{
  "n_layer": 12,
  "d_model": 160,
  "n_experts": 48,
  "experts_per_token": 2,
  "d_expert": 160,
  "d_shared_expert": 0,
  "activation": "silu",
  "moe_layers": [2, 3, 4, 5, 6, 7, 8, 9, 10, 11],
  "router_score": "softmax",
  "normalize_top_k": true,
  "routed_scale": 1.0,
  "balance_loss": 0.0195,
  "balance_bias": false,
  "init_std_router": 0.0271,
  "lr_router": 0.00102,
  "n_head": 5,
  "n_kv_head": 1,
  "head_dim": 32,
  "vocab_size": 8192,
  "norm": "rmsnorm",
  "norm_place": "pre",
  "norm_eps": 1e-06,
  "positions": "rope",
  "rope_base": 1080.0,
  "rope_fraction": 1.0,
  "qk_norm": false,
  "attn_scale": 0.177,
  "tie_embeddings": true,
  "parallel_block": false,
  "init": "normal",
  "init_std_qkv": 0.0422,
  "init_std_o": 0.00861,
  "init_std_up": 0.0422,
  "init_std_down": 0.0043,
  "optimizer": "adamw",
  "lr": 0.00243,
  "lr_mult_qkv": 0.4,
  "beta1": 0.9,
  "beta2": 0.99,
  "lr_head": 0.00697,
  "grad_clip": 1.0,
  "warmup_steps": 228,
  "schedule": "cos",
  "final_lr_fraction": 0.0,
  "batch_tokens": 65536,
  "seq_len": 1024,
  "doc_mask": true,
  "train_tokens": 273600000,
  "steps": 4175,
  "dataset": "wikipedia_en"
}
Below are experts of layer 3 (counted from 0) of a mixture-of-experts language model. Rows are named router (the router's row for the expert), up (a neuron's input weights, with its number), down (a neuron's output weights, with its number) and show model dimensions 0-159. Each number is 128 + 32 x the weight over its row's rms, rounded and kept within 0 to 255.
After each expert's rows: a language model's description of what the expert responds to. This comes from a sample of Wikipedia text that the model never trained on.

# expert 17
router [ 84 174  90  92 103 185 174 146  63  75 105 138  77 102 133 123 179 164 138 136 152  60 100 134 180  94 159  98 130 176  97 120 171  98  82 140 138 165  94  84 147 140 158  34 143 127 120  55 101 134 126 125 110 159 139 133 115 167  77 123 151 170 137  99 111  92 116 106 168  89 178  78 115 124 127 165 121 137 118 148 136 145 164 112  70 147 177 145  93 185 128  90 130  86 129  94 143 124 141 146  92  99 136 135  98  87 153 168  74 192 125 147 158 138  95 131 151  91 118  87 160 192 126 147 132  93 129 105 118 128 154  93 155 188  78  77 112 158 175 155 131 143 167 114 158  95 110 135 116 144 155 109 112 116 149 118  93 160  87  89]
up1 [146 172 128  59  68 132 143 158 140  92 155 128 201 116 142 148 168 197 102 113  54 129 133 100 153  83 113  95 170 128 157  77  73 199 149 127 131 139 105  82 138 165 115 137 172 147 176 109 104 138 136  80 141 137  39 127 114  92  61 131 123  74 144 112  52  81 165 112 142 138 108 144 156  95 138 110  72 122 127 101 126  97 120  77 174  99  84 135 128 197 114 177 171 126 148 108 110 106 124  58 117  83 140 125 122 119 151 119 154  99 147 112  70 126 114 140 167 163 157 107 121 102 167 142 110  78 113  98 125 134 124 130 111 147 155 112 123 141  97 143 139  91 191 131 116 151 127 131 130 111 162 136 141  94 104 138 140  62  65  91]
down1 [184 130 132 185 124 169 128 111 147 140 188 108 144  87 142  75 145 140  68 142 123  99  87 157 166 160 168  71 152 121 140 122 158 101  68 102  75 124  99 134 156 102 189 141 132 181 109 118 147 142 107 132 136 129  95  46  93  97 167  79 181 170 120 178 117 107 107 167  78 136 141 116 119 136 130 134 156  86  94 144 149 145 132 107 135 157 141 130 116 140 183 129  78 163  92 158 161 115  89 127 126 106 130 119 148  92 115  82 141 133 116 152 120 110 134  83 153 199 115 139 189 173 120  84 156 165 188 172 132  94 165  81 120 129  84 135 148 178 109 145 101  44 133 131  83 159 164 107 131 170  80 141 143 155  92 180 135 168 102 177]
What it handles: Word-final suffixes. Suffix pieces ending a split word, such as -ation, -ment, -ity, -ence, -ed, -ing, -s, e.g. limit-ation, devi-ation.

# expert 8
router [118 136 124  91 161 120 121 140 162 149 166 141 139 135  96  90 104 134 135 122 148  75 120 175 129 148  91 106 127 114 128 144 114  78 147 134  42 134 176 197 105  86 165  83 153 155 182 140 106 130 118 115 117  95  65 128  94 155 151 101 129 111 102 135 136 141  98  65 178 130 149 163 170 118 108 111 124 149  84  82 161 130 106  80 120 145 114  79 147 120 136 152 112 152 131 190 184 148  97 133 165 136 123 182 106 128 191  75 104 166  71  96 153  81 108 121 141 102 117 150 100 114 135 112  71 166 149 136  83  83 132  68 108 150 131 112 123 164  89 177 106 161 160 233 104 180 108 150 189 136 116 182 136  98 108 115 143 191 122 167]
up1 [122 137  97 199 148 101 145 161 125 172 113 161 116 112 137  46 139 112 115  60 101 190 138 104 158  99 103 131 116 122 112 122 171 103  42 143 148 139  93 159 140 149 113  75 129 138  96  69 147 117 136 106 157  74 103  79 141 158 111 110 136 114 118 133 133 136 149 110 102 101 124 131 116  74 116  90 144 105 160  92 173  87 135 172  96 152 120 148 125  51 154 111  39 114  89  88  99 119 155  85 164 103 136  78 176 125 179 135  76  94 108 119 187  94 103 183 120 123 165 152 113 146  85 120 135  90 103 115 150 113 129 136 156 153 151 110  99 146 203  50 148 173 148 141 117 174 152 131  89 100 123 150 138 132 136 117  59  85 139 109]
down1 [129  60 149  57 116 113  90 133 124 117 132  73 119 113  99 166  75 157 143 200 153 118  93 200 133 181 133 164 173 133 188 148 156  96 155 147 115 148  96 133 104 123 201 181 120 166 175 105 120 138 160  93  80 193 159 152 110 133 135 135 101 113  73 117 148 154 106 134 144 126 163  93 122  89 129 182 131 160 120 150 126 113  76  73 182 118  89 104 141 192  73  95 124 126  91 138 143 151  96 139  94 117 122 202 111 135 141 176 132 152 115 144  55 175 144 154  96 150 154 103 100  93 142 133 120 145 120 132 151  86 155 128  83  79 164 125 161 122  94 116 137 121 129 172 111 146 107 105  79 124 118 146 153 126 191 148 207 151 123 146]
What it handles: Articles and place adjectives. Articles the, a, an after prepositions like of, in, to, plus geographic modifiers New, South, North, British, West.

# expert 42
router [144 108  91  70 130 176 120  91 100 122  74 125  85 119 120 129 134  97 169 135 106 150 183 158 130 139 108 140 132 137  77 145 156 144 130 135 137 126  91 111 155 154  99 125 100  68 132 106 108 153 128 216  77 165 167 154  90 187 119 149 134 102  85 151 179 163  42 116 155  62 119 107 109 145  64 107 145  91 133  57  85 157 118 155  89 122 108 143 105 109 201 136  88 103 153 143 146 135 119 155 116 133  75  98 153  95 149 128 130 115 126 117 104  88  78 149 125 138  78 164 120 141 136 132 103 140 150 150  96  95 171 164 223 132  77 113 157 104 194 133  84 146 110 163 196 121 139 134 145 107 129 101 122 125  84  71 147 150 161  90]
up0 [172 122 127 116 129 127 117 130 108 173 142  97 146  93 124 103 132 111 104 172 114 159 130 122  70 179  86 190 161 113 114 116 118 141 123 119 108 165 158 203 111  58 122 140 130  74 177 124  46 138 122 117  92 166 123 108  93 115  89 124 110 159 108 165 175 157  88 185 154 183 111 111 159 181 109 140 112  92 186 144 107 124 110 134 133 170 150 129 100 129 182 159 105  91 103 163 111 150  76 139 113 107 124 123 151 199 118 128 179  17 150 141 148 132 132 178 141 106 115 150 118 181 141 139  90  77 215 156 111 143 157 133 105 114 133  98 134 133 139  86 125 110 142 184 142 131 111 152 167 124 179 134 107 158 183 161 126 129 137 200]
down0 [112  91 133 155  66 114 116 146 138 117 164 146 121  86  77 142 118  83 132 175 147 112 145 170  74 157  68  77 166 137 126 139  93 116  87  93 104 164 129 120 151 154 174 156 160  81 107 181 130 138 155 143 118 138 146 178 148 184 146 114 125 151 162 110  76  70 126 115  65 171 111 130 149 120  86 169 118 124  96 159 122  93 150 165 126 164 110 130  94 157  96 108 122  90 153 130  83 178 143 139 124 121 205 134 175 105 133 112 110 118 131  74 145 162 146 167  97 137 133 133 111 152 144  97 121 165 130  88 100  68 168 156  97  86 162 129 104  67 151 145 156 196 122 131 129 129  92 128  91 195 198 109 216  75 113 169 163 108 104  96]
What it handles: Common noun word starts. Common nouns or word stems after the or a, e.g. age in at the age of, album, River, photons.

# expert 2
router [146 147 103 147 191 109 203 159  92 103 119 132  96 130 114 168 122 164 172 118 116  93 168 126 137 157 167 154 188 137 158 136  76 132  78 129 143 205  90 143 123 176 110  96 103 170 145 164 106 120 142 147 138 129 125 127 158 102 178 164 129 107 158 109 141 154 117 113 150 192 124 133  78 103 113 172 100 169 134 144 128  94  72  86 199 162 128  50 115 107 153  89 162 124 127 156 123 229 160 144 138 141 143 133  96 106 141 137 177 132 103  95 132 130 128 131 148  84 191 128 170 101 144 115 123 105 103 214 112 101 112 146 101 132 141 138 124 147 106 124 154  97 149 156 161  86 178 102 133  73 115  91 163 146 136  67 103 142  43 151]
up0 [152 104 119 126 187 119  82 134 141 128 104 126 154 111  44  93 145 123  98 107 121  42 142 140  54  85 179 184 111 136 208 149 119  52 184 115 143 144 144 113 161 114 114 129  86 103 104 179 111 111 165 127 128 133 124 124  99  52 170 102 163 135 122 134 185 141 156 139  91 141 122  98 101 137 181 147  95 129 133 113 127 161 104 129  90 165 145  74 113 116 163 161 127  91 120 137 128 158 143 114 190  92  22  75 150  90 120  71 112  97 119 135 166 103 110 124 127  95 140 156 159 116  99  78  98 156  99 137 177  92 166 120 122 180 115 111  84 116 110 130 190 124  93 177 131 121 118 120 149 135 157 179 131 121 117 117 126 169 125 154]
down0 [173 131 148 181  77 105 130 116 141 119 102 161 127  78 120 191  60 131 100 197 114 163  62 101 148 149 115 148 106  72 133 127 144 111 149 167 137 128 207 132  95 122 137  86 178 137 147  35 106 130  73 122 127 141 107 172 113 119 103 117 134 108 150 150 123 104 114  93 149 112 170 155 200 152  98 130 186 125 128 139 138  77 116 138 117 135 134 210 116  89  81 129 107 106 159 170 186 127 104 113 134 104 151 145 143 149 107 102 101  70 124 132  80 119 114 134 134 158 107 138 131 191 166 198 186 193 135 112 173 161 135 139 117 145 156 109 123 107 110  32  95 163 144 147 170 144 127  97 131 131 112 136 173 153 154 141 151  91 142 129]
What it handles: Mid-word subword fragments. Short mid-word or final pieces inside longer words and names, such as al in Federalist, en in risen, el in Espejel.

# expert 46
router [162  94 143 133  66 109 108 199 121 131 102 107 180 159 143 131 108 100 139 129 108 159  98 134  88 126  76 131  90 111  92 177  81 123 113  70  92 159 131 110 124 118  81  84 106 150 118 175 155 125  71  77 184 174 161 136 179 111 125 137 109 132  89  91 148 175 129 163  66 118 102 203 185  88 147 153 108 115 134 144 109 106 165 102 157 108  88 165 152 105 106 188 161 152  70 150  94 138 146 125 141 150 166 104 170 146 136 110 139  86 126  84 158 121 111  73  93 190 135 110  78 155 125 136 152 166 117 121 178 156 129 109 174 140 106 142 106 102 157 141  96 128 106 149  48 124 116 165 129 117  65 151 104 153  89 172 199 117 150 124]
up0 [109  95 117 141 126 109 167 156 115 133 104 136 161 148 128 172  93 160 154 143 105 136  92 111 148 133 142 108  85 156 124  69 154 124 134 143 143 171 191 169 153  99 102  66 185 109 144  79  89  84 146  93 152 113  94 100 131 116  86  56 103  96 114 109  76  58  96 107 149  93 130 194 147 132 108 122  81 120  41 112 120 121 157  68 155 142 113 142 121 147 165 162  98 186  97 109  72 107 140 149 129 122 131 136  80 139 130 130  49 152 144 122 131 126 114 150 122 115  28  62  88 142 140 151 108 139 160 150 155 171 169 121 162 144 122 152 137 188 126 151 163 188 113 171 105 122 188 146 153 123 129 111  90  75  88 147 120 118  96 125]
down0 [ 87 117 119 184 101 125 123 196 111  60 141 122 158  86 128 102 135 124 168 146 116 154 139 114 142 149 125 182 135  58 146 169 113 131 137 135 179 136  88 152 105  96 105 128 105 144 148 152 114 140  99 155 153  85 151  94 182 117 135 154 118 218 100 136 122 142 150 116 184 127 142 111 140 163  76 158 111 183 178 110 145 136 160 240 123  82  88 240 151 128 129 134 148 101 170 123 169 142 150 123 143 174 116 143 139 125 110 119 123  71 114 140 125 105 142  96  70 130 145 186 153 114 133 148 139 112  95 136 127  96 116  95 141 101 122 152  19 124 154 126  65 139 140 145 155 159  71 156  90 108 134  94 127 168 113 141 149 123 134 161]
What it handles: Leading 1 and pronouns. Initial 1 of years in birth and release dates like 1970, plus subject pronouns he, she, who, they.

# expert 6
router [238 146 160 161 152 100 136 128 113 172  63 131 121 102 137 159 135 173 131  82 147 158 195  69 187 127 152 118  79 127 123  95 120 116 109 162 214 115  62 132 163  96 104 128 123 126  88 145 112 118 141 147 157 106 123 108 138  66 169 129 132 118 121 132 185  96 161  90 156 141  87 125 109 162 160 157 115 112 136 162 107  82  95 140 112 156  98  47  69 150 134 116 120  90  85 166 116 118 161 155  99 109 149 118  95 150 136 148 109 133 176 153 132 162 155 179 188 131  65 137 151 108 126 146 174  52 128 171 177  97  94 185  92  91  99 146 124 141 132 121 158 119 138  89 121 151 145  64 100 122 137 147 154 110 103 101 117 135 135 150]
up0 [ 90 180 146 147  99 214 107 133 126  90 107  96 128  99 125 129  81 134 122 164 145 102 132  92 109 131 112 148  59 113 123  64 143  93 127 125 135 124  58 137 100  82 123  98 121 216 102 106 109 138 159 160 143 123 176 100 149 117  97 147 110 113  55 146 108 113  89 158 104 142 132 167 171 123 124 148 158 144 123  98 110 115 169 165  94 159 202 169 153 140 125 123 150 104 110  37 129 123 187 114 120 103 121 139 151 134 111  91 159 119 215 188 101 153 159 160 121 162 142 127 100 127 153 189 184 173 129 133 176 146 101 125  90 117 160  49 124 157 176 121 145 116 114 125 154 111 100 104 144  78 129 123 110 131 197 113 130 189 115 135]
down0 [110  73 119 110 170 137 101 202 110 103  77 189  96 135 126 136 118  83 134  87 127 134 157 126  98 126 143 105 142 152 148 180 164 137 125 187 102 142 190 116 161 105 189  88 154  92 131 109 156 127 118 101 117 142 112 142 101 152  89 133 122 140 181  99 166 147 162 153 123 135 175  71 153 174 108 182 107 170  76 131 127 174 111 114 125 165 114 192 127 153 122 117 101 165 170 144 151 131 122 158  76 117 170  86 161  96  97 120 157 192 138  80 104 124 109 118  86 112 199 110 170 121 128  79 145 148  31 194 110 119 104 181 183 107 124 174 161 151 136 115 148 188 105 155 153 127 132 116  75 133 154 141  74 136 121 151 118 130 175 127]
What it handles: Capital-letter word starts. Single capital letters or short capitalized pieces starting a split word or name, often after a hyphen or parenthesis, e.g. Com, N, S.

# expert 41
router [ 91 193 166  48 131 199 108  99 145  71 116 144 134 143 134 126 106 127  96 115 174 134 113 169 127 142 180 150  66 114 129  98 109 122 167 162  94  83 153 173 103  92 131 149 135 163 112 139 147 101  89 163 159 121  99 106 112 150  78 105 119 122 104 169 116 127  59 149  71 129 147 154 170  81  74 164 135 150 119 123 141 188 155 183  86 166 164 167 175 172 186 131 172  98 180 115 138 106  82  75 155 133 155  96  90  97 155 138 130 111 164 100 114 143 137 127 129 124  89  85 151  62 139 128 141 109 216 150  64 136 100 148 116 134 148 122 169 139 132 178 159 103 135  94 158  93  74 157 146 138  96 108 142 129 108 153 115 158 114 100]
up1 [172 161  88 136  98 155 139 117 111 152  89 112 113 129 146 111  98 168 116 158  56 162  88 125 151 129  85  98 122 161 151 120 109 116 148 118 113  82  55 134 172 168  98 120 137 126  66 117 203 157 143 133 130 117 167  87 121 163 130 139 115 185 128 101 101 126 156 132  60  75 113  76 131 175 166 117 138 103 125 120 189 146 101 125  91  94 149 136  99 106 150 138 105 107 133 181 165 152 102 144 116 155 128 140 122 161  94 101 101 162 121 107 114  89  69 106 144 151 132 143 105 180 103 118 134 181  63  90 135 133 102 151 141 166 191 151  76 129 182  82 178 107  72  91 172 117 147 117 162  62 124 152 132  84 205  74 137  82 158 153]
down1 [145  99 109 122  86 126 132 112 115 169 137 121 126 179 100 130 154 129  53 138 124  79 126 134 142 202 125 165  92 128  54 178 160 145 123 142 135 117  92 173 136 166 162 154 123 112 160 121 137 173 155  91 113 119 148  56 139  61 134 161 112  98 151 172 151  79 126 143 113 114 133 140 173  75 182 125 108 141 156 146 103 140 116 127 163 129 114  74 152  80 125 106 125 152  95 105 116 168 127 123 111 182 127 149 157 150 127 118 134 199  92 149 186 173 139 128 165 142 108 116 180 148 165  85  44 131  95 102 131 102 110 139 159  60 163 140 172 160 121 150 123 137 167 122 103 125 142 164 173 180 228 184 101 137 113 107 180 143 160 168]
What it handles: Role verbs and names. The word as after serves/operates, verbs like called, named, became, appointed, served, including, and first names such as John, George.

# expert 13
router [ 94 156 164 138  87 165 156 106 117  87 111 135 146 146 121  99 119 144 114 137  46 171 120 186 114 125 134 158 153 120 115 117 152 165 126 120  90 108  85  95 167 213  79 100 124 136 137  88 179 121 145 179 148 175 107 165 116 118 133 149 131 131  26 108 111  72 111 136 147  97 144 134 131 167 121 126 168 140 119 166  76 125 102 181 111 138 111 173 158 142  88  50 170  72 150  71 141 114 118  63 134 147  98 142 152  94 163 141  84 139 128 147 107 146 117 110 161 185 164 132 110  88 198 162 106 136 143 102 109  86 162 141 154  86 143  82 144 118 145 156 156 121 179 125 101 114 132  81 106  68  98 120 148  72 136 111 141  72 120 183]
up1 [175 110 137 123 141 102 155 175 140  81 113 118 139  83 105 136 141 150 120 119  66  87 145  97  97  70 118  94 157 146 140 104 161 140 208 113  91 172 135  75  64 169 150 114  79 152 142 145  96 149 144 125 111 146  67  98  96  69 175 118 142 123 128  58 160  32 134 114 110 174  86 190 132 161 166 145 138  97 115 143  86 128 168  81 199 104 147  81 132 174 103 122 141 140 116  93 112  72 165 116 100 113  84 104 104  88 180 136 121 133 146 109 137 137 143 137 134 197 122 114 136 111 120 103 201 114  84 177 122 122 143  98  58 114 128 108 137 154 142 174 103 113 116 175 135 144  84 105 121 129 113 138 120 149  95 144 149 161 119  74]
down1 [120 177 143 120 178  76  66  41 135 139 164 117  94 206 108 104 144 125  72  98  82 114 122 117 180 154 105 133 136  57 154 167 120  95 147 134 143 181 182  89 164 198 154 105 154 159 104 117 103  79 132 170  96 138 105 125 120 138 143 127 112 167  72 120 153 136  75 147 125  52 125 173 159 153 105 155 129 120 147 103 147 136 122 137  88 151 130 117 154 103  59 140 105 128 129  95 135 108 159 135 127  79 176 152 120 151 102  80  86 179 139  87  46 107 146 136  89 110 115 118 124 191  84 168 119 139 150 147 107 132 146 169 100 115 100 133 167  85 138 175 128 162  96 112 170 158 105  97 143 193 107 127 152 161 108 108 118 128 138 166]
What it handles: Media and reporting words. Nouns and verbs about films, albums, shows and reception, such as film, album, found, felt, examined, mentioned, be.

# expert 18
router [217 125  96 128 148  85 108 144 133 153  69 133 146 114  53 155 149 141 138  82  92 134 221  85 129 174 154 118 154 126 140 109 108 157 183 132 113 123  88  92 124 146 171  91  92 104 104  96  98  99 131 171 124 140  90 107  79 102 190  92 148 126 108 160 173 117 119  78  77 195 109 164 105 148 154 100 124  84 109 101  96 105 149 120 169 166  89  67 138  86 171 127  88 134 130 177 129 111 115 123 146 118 120  89 167 144 154  93 130 103 165 117 107 156 121 187 167 163 127 165 171  97  98  82 164 151 144 130 137 128 134 150 182 113 129 155 142  97  84  88  82 163 130 116 154 176  64 146 112 139 150 177 116 156  83  84 141  94 144 108]
up1 [166 132 103 117 123 158 128 184 148 138 104 153 106 174 136 161 195 155 165  80 102  61 124 120  89 131 151  82 179 144 108 117 120 115 104 138 124 152 145 159 145 142  86  92 192 131 125 168  65 116 130 120 109 114 120  99 159 105 128  98 132 137  60  70 144  85 157 114 132 180 160 113 111 161 126 141 151 162 119 139 141  53 101 189 121 206 135  92 128 201  86  96 112 138 122  83 135 126 140 132 148 123 124 144 100 130 135  91 112 167 116 140 170 150 109  43 167 134 133 109 146  91 131 128 101 138  92 107 120  97 114  78 181  55 191 106 114 155  84  89 168 162 111 126  65 142 154 112 162  88 183 179 142 121 161 112 128 127 122 185]
down1 [158 138 161 126 170  99 153 106 207 124 148 126 124 149 147 187 109 104 152 153 111 103  89 131 151 114 145 147  69 137 145 158 172  80 120 104  61 141 124 119 152 145  99 185  70 114 143 138 130 102 137 141 119 101  89  59 160 144 145 145 118 124 132 176 103 128  80 150  71  82 142 144 140 138 112 158 152 124  89 121  59 152  64 105  86  53 113 107 132 145 100  66 148 172  79 159 153  89 118  77 147 164 105 165 177 120 120  88 126 137 181 155  70 109 161 116 119 106 125 157 199 168 153 130 161 168 135 115 132 136 163 123 127 100 133  38 143  76 150 122 133 114 153 115 188 188 124 154 183  93 116 105 135  83 132 147 107 114  99 114]
What it handles: Capitalized name onsets. First pieces of capitalized proper names split into subwords, such as Li in Livia, Ro in Roost, Pe in Peadar.

# expert 24
router [136 150 132 120  81 150 142  65 182 167 164 129 150 176  81 126 129 127  81 114 119 137 120  66 127 167 119 161 101 111  77  95 119 114  97  78  41 131 175 108 159 191 152 154 147 156 180 143 144  95 100 105 141 134 153  91 170 126 153  69 136 132 178 104  77 135 157 113 149 111 143 132 134 120 129 112 103 150 129  91 167 162  99 114  80  84 151 158 164 145 110 132 152 128 121 112 101 129  76  66  70  61 107  90 134 161 108 136 102 129 114 129  86 141 116  94 170  89 114 141  75 166  78 154 133 167 103  93 183 172 116 130 118 146 131  97  91 165  71  78 189 162 115 115  99 144 136 155 119 173 109 128 198 149 140 166 104 163 187 109]
up1 [ 95 140  71 160 187 110 121 130 116 114  74  92  61 147 149 104  76  81 177  96 169 156 144 125 172 174 131 110 128 126 150 117 136 133 118 128 161  98 116 113  79  64 143 154 112 164 131 102 134 198  94 141 120  86  96 129 147 148 118 212 141  74 127 158 166 161 129 123 175 129 167 110 117 144 137  90 196 135 167 120 120 127 118 146 114 117  90 128 134 151 106 115  81  50 135 104 146 104 138 125 165 217 153 150 135  88 122 144 164 182 168  94 121 160 122  95 101 130 119  99 155 133 171 130  91 134 110 152  81 126 163  33 113 118  98  88 144 118 189 148 138 150 103 125 153 105 195 130 131 102  97  74  96 111 162 136 141 159  83  89]
down1 [198 164 114 102  89 141 116 160  71 131 136 103 119 110  92 153 101 145 154 118 109  86 179 150 134 186  97  77 119 147 142 116 116 168 132 139  32 117 125 135 144 108 127  74 160 172 190  82 146 146 127 197  71 108 127 124 121 122 122 115 113 108  76 164 163 128 103 110 101 168 139 186  93 135 159 116  96  97 116 131  89  69 153 147 142 151 145 134 147 165 213 113  80 115 115 166 185 168 200 117 133 141  90  65 120 118 149 137 140 117 128 115 124 144 150 155 160 178 139 162 174 144 125  98 110 113 145 118 118  86 136 115 126 123 118 124  91 164 121 100  83 105  99 191 116 105 116  74 136 103 187 152 115  52 105 157 195 154  98 137]
What it handles: Table cell separators. Pipe characters separating cells in Wikipedia tables of sports results, statistics and discographies, mostly after numbers or empty cells.

# expert 37
router [ 95 132 122 160 122 127  95 175 162 119 165  95 177 110 145 140 147 139  44 139  68 131  69 179  65  83 107 127 105 169 131 120 168 129 113  92 142 139 112 131  82 135 107 130 151  97 153  94 134 207  90 151 135 117  83 129 183  56 117 158 148 148  94 137  69 124 135 140 165 102 149 128 145 157 142 114 198 145 154 106 175  94 150 142 115 133 102 131 166 150 173 154  95 163 150 109 151 148 136  87 127 128 140  78 164  71 149 116 152 129  82 148 155 106 141  91 107 140 132 167  60 109  88 144 170 146  71 147 153 147 155  94 120  99  90 116 160 118 160  96  91  97 138 195  94 180 137 138 143 110 136 197  77 110 124 162 183 177 164 153]
up0 [152 154  90  79  91 151  94 140 101 133 133 127  80  99 137 100 154 139  87 124  96  58 144 108  97 146 135 149 144 139 125  86 164 115 124 174  67 139 141  76 111 111 103 174  96 137  89 100 116 117 145 132 159 110 140  88 114 117 152 129 127 206  72 132 113 144 169  44 113 127 210 126 129 156 121 105  88 165 138 143 123 115  84 118 142 154 136 123 131 190 149 142  75 187  87 128  89 143  83  93 123 161  53 108 113 146 170  66 112 108 106 103 154 112 138 154 131 169 147 171 139 143 237 121  80 102 169 151 174  96 155 134 128 147 135  68 158 137 176  72 176 120 154 135 141  92 138 111 151 157  98 176 100 145 126 111 158 129 158 151]
down0 [119  94 151  92 132 187 116 123 199  97 146 140  96 146  11 123  72 154  50 129 104 130 129 118 148 169 116 108 129 209 174 136 116  81 175 115 142 169 112 126 159 162 125 128  97 122 136 159 156 115 141 118 118 147 145 107 155 139 136 128  92  75 120 160 143  79 104 101 168  97 132 129 155 135 125 159 127 121 113 118 129 157 137 143 110 150 175 137  97  94 138 132 114 124 138 121 121 146 138  83 162 119 117 174  88  93 135 111 146  99 178 117  81 129 115 146 118 120  80 103  98 157  77 133 171 152 149 138 100 113  53 148 129 170 175 164 130 142  81 129 120 146 117 174  49 225 205 186 150 164 131 143 167  89 179  98 111  98 110 111]
What it handles: Pronouns and conjunctions. Sentence-opening pronouns and function words like That, It, There, and, but, only, him, plus digits after decimal points.

# expert 34
router [102 129 168 131 148 172 121 117 144 108 141 169 131 176 167 168  98 131 117  98 140 157  76  88  72  49 137 174 130 151  84  99 140 106 147 133 184 152 128 151 146  94 102 148 102  57 127 143 133 111  98  71 105 143 197  89  87 126 106 124 126  80 154  96 164 172 156 162 127  96 104 173 120  58 142 107 166 200 121 127 173 112  91 128 108 169  97 137 140  85  74 152 148 110 159 112  85  94 104 137 105 193 153 123  79 110  89  97  88 154  59 137 152 138 149 129 125 135 130 205 186 148 106 158 133 121 152 161 126 166 143 115 101 123 152 160  90 138 149 156  94 103 116 111 154 144  94 174 124 128  41 106 152 152  70 136 119 132 145 139]
up1 [115 132 147 125 140  69 176 124 125  65 141 101 129 132 116  91 138 106 155 152 119 143 136 107 107 171 136 140 141  93 112 123 131  92 209 135  62 126 122 159 111 113 145 159 176 129 141 125 132 130 170 162 106 163 130 121 131 173 108 182 152 156  77 111 108 100  87 128 136 106 198 175 163 100 116 107 103 175  95 162 118 119 144 211 138 142 131  67 122 131 124  89 147  98  80 118 122 126 138 154 168 187  97 177 239 175 143 128 181 109 129 151  86 173 130 174 172 174 118  91 155 123 180 110 107 122  95 138 158 107 122  78 137 111 114  73 133 169 167 169 159 140 147 168 205 152 116  86 125  90 178 105  98 114 121 103 134 106 114  84]
down1 [ 95 105  97 124 116  73 107 156 169 165 107 107 119 170  84 144 146 111 109 140 169  87 137 165  86 117 158 162 136 113 141 111 179 120 160 144 110 137 147 131 151 160 117 155 141 135 134 190 104 123 105 145 109 102  94 183 119 105 176 144 101 133 109 128 145 183 172 147 136 121  99  67  97 168 143 163 142 135 139 133  78 173 165 115 146 100  77 163 200 126 134 128  64 160  95 103 208 121  67 166 140 129 136  62  69  71 105  92 139 117 141 166 105 118 195 100 171  88 114 103 111  95 180 110 170 176 100 111 108 104 141 175 166 181 150 144 137 140 165 140 155 187  73 186  88 128 109 161 109 121 135 178  96 125 116 144 146 150 154 176]
What it handles: Table column separators. Pipe separators in election-result and sports tables, mainly after party names, plus of in state of, 5 of 5.

# expert 11
router [162 112 116 112  92 112 162 127 120 143 146 102 116 154  88 125  95 232 112 154 143  63  97 110 116 143 107 108 169 150 103  98  91 148 176 161 120 144  58  48 156 129 132 118 153  97 117 155 134 103 239 148 129 138  82 132 118 137 138 104  98 145 144  93 160 121 130  90  76 137 163 147 115 116 103 118 145 108  70 197 128 146 146 189  99 162 130 120  20 183 125 138 125 122  91 152 171 159 103 143 159 156 123 101 117 188 154  51 131 125 118  71 139  85 112 144 117 129 148 142 184 107  92 129 143 158  87 139 134 104 120 135 178 117 116 150 124 133  76 132  89 112 130 100 150  93 107 111 146  77 130 122 166 165 121 131 172 106  96  97]
up1 [187 130 153 125 132 110  94 144 125 107  70 134 175  98  91 155 122  56 133  83  66 141 158 114  94 126 148 121  96  94 136 133 106 137 127 166 127 133 141 171 116 129 188  70 127 139  89 107  61 144 113 105 148 122  88  98 103 108 141 162 149 180  91 159 109  78  52 102  85 171 159 178 204 154 119 145 131 120 114  88 105 102 115 105 140 133 110 108 163  55 158 145 105 156 154  96  81  98 106  83 131  97  79 106 182 107 116 135 163  87 135 151  95 144  92 191 199 156 103 107  79 105 145  78 146 127 177 136 155  95 102 119 170 179 131 130 131 157 149 130 119 143 145 159  84 185  87 106 141  95 131 168  99 104 110 104  89 160 125 160]
down1 [225 113 185 115 131 112 100 106 126 114 119 159 164 113  96 181 117  91 115 143  95 165 142 141 118 158 107 135 107 115 148 127 113 130 134 177 142 121 106 108 131 153 123 138 149 133  86 116  90 152 156  94 117 161 110  77  71 152 147 199 123 199 118 184 112 149  76  96 121 145  93 152 153 239 116 192  84 136  98  90 132  96 122 128 111 134 134  79  84 149 162 162 127 114 146 128 124 121 143  70 109  60 120 134 198 116 148 114 158  87 145 161  86 116  77 164 169 174 106 127  77 111 121 102 199 102 170 120 128  65  73 127 152  79 146 130 122 132 133 140 137 164 155 154 147 191  73 133 105 114 167 129 125  96 105 124 113 120 121 165]
What it handles: Vowel-ending name pieces. Mid-word pieces ending in a vowel, such as e, a, ia, ro, ta, inside foreign names and rare words, e.g. Luis-e-ño, Ju-an, ke-do-ae.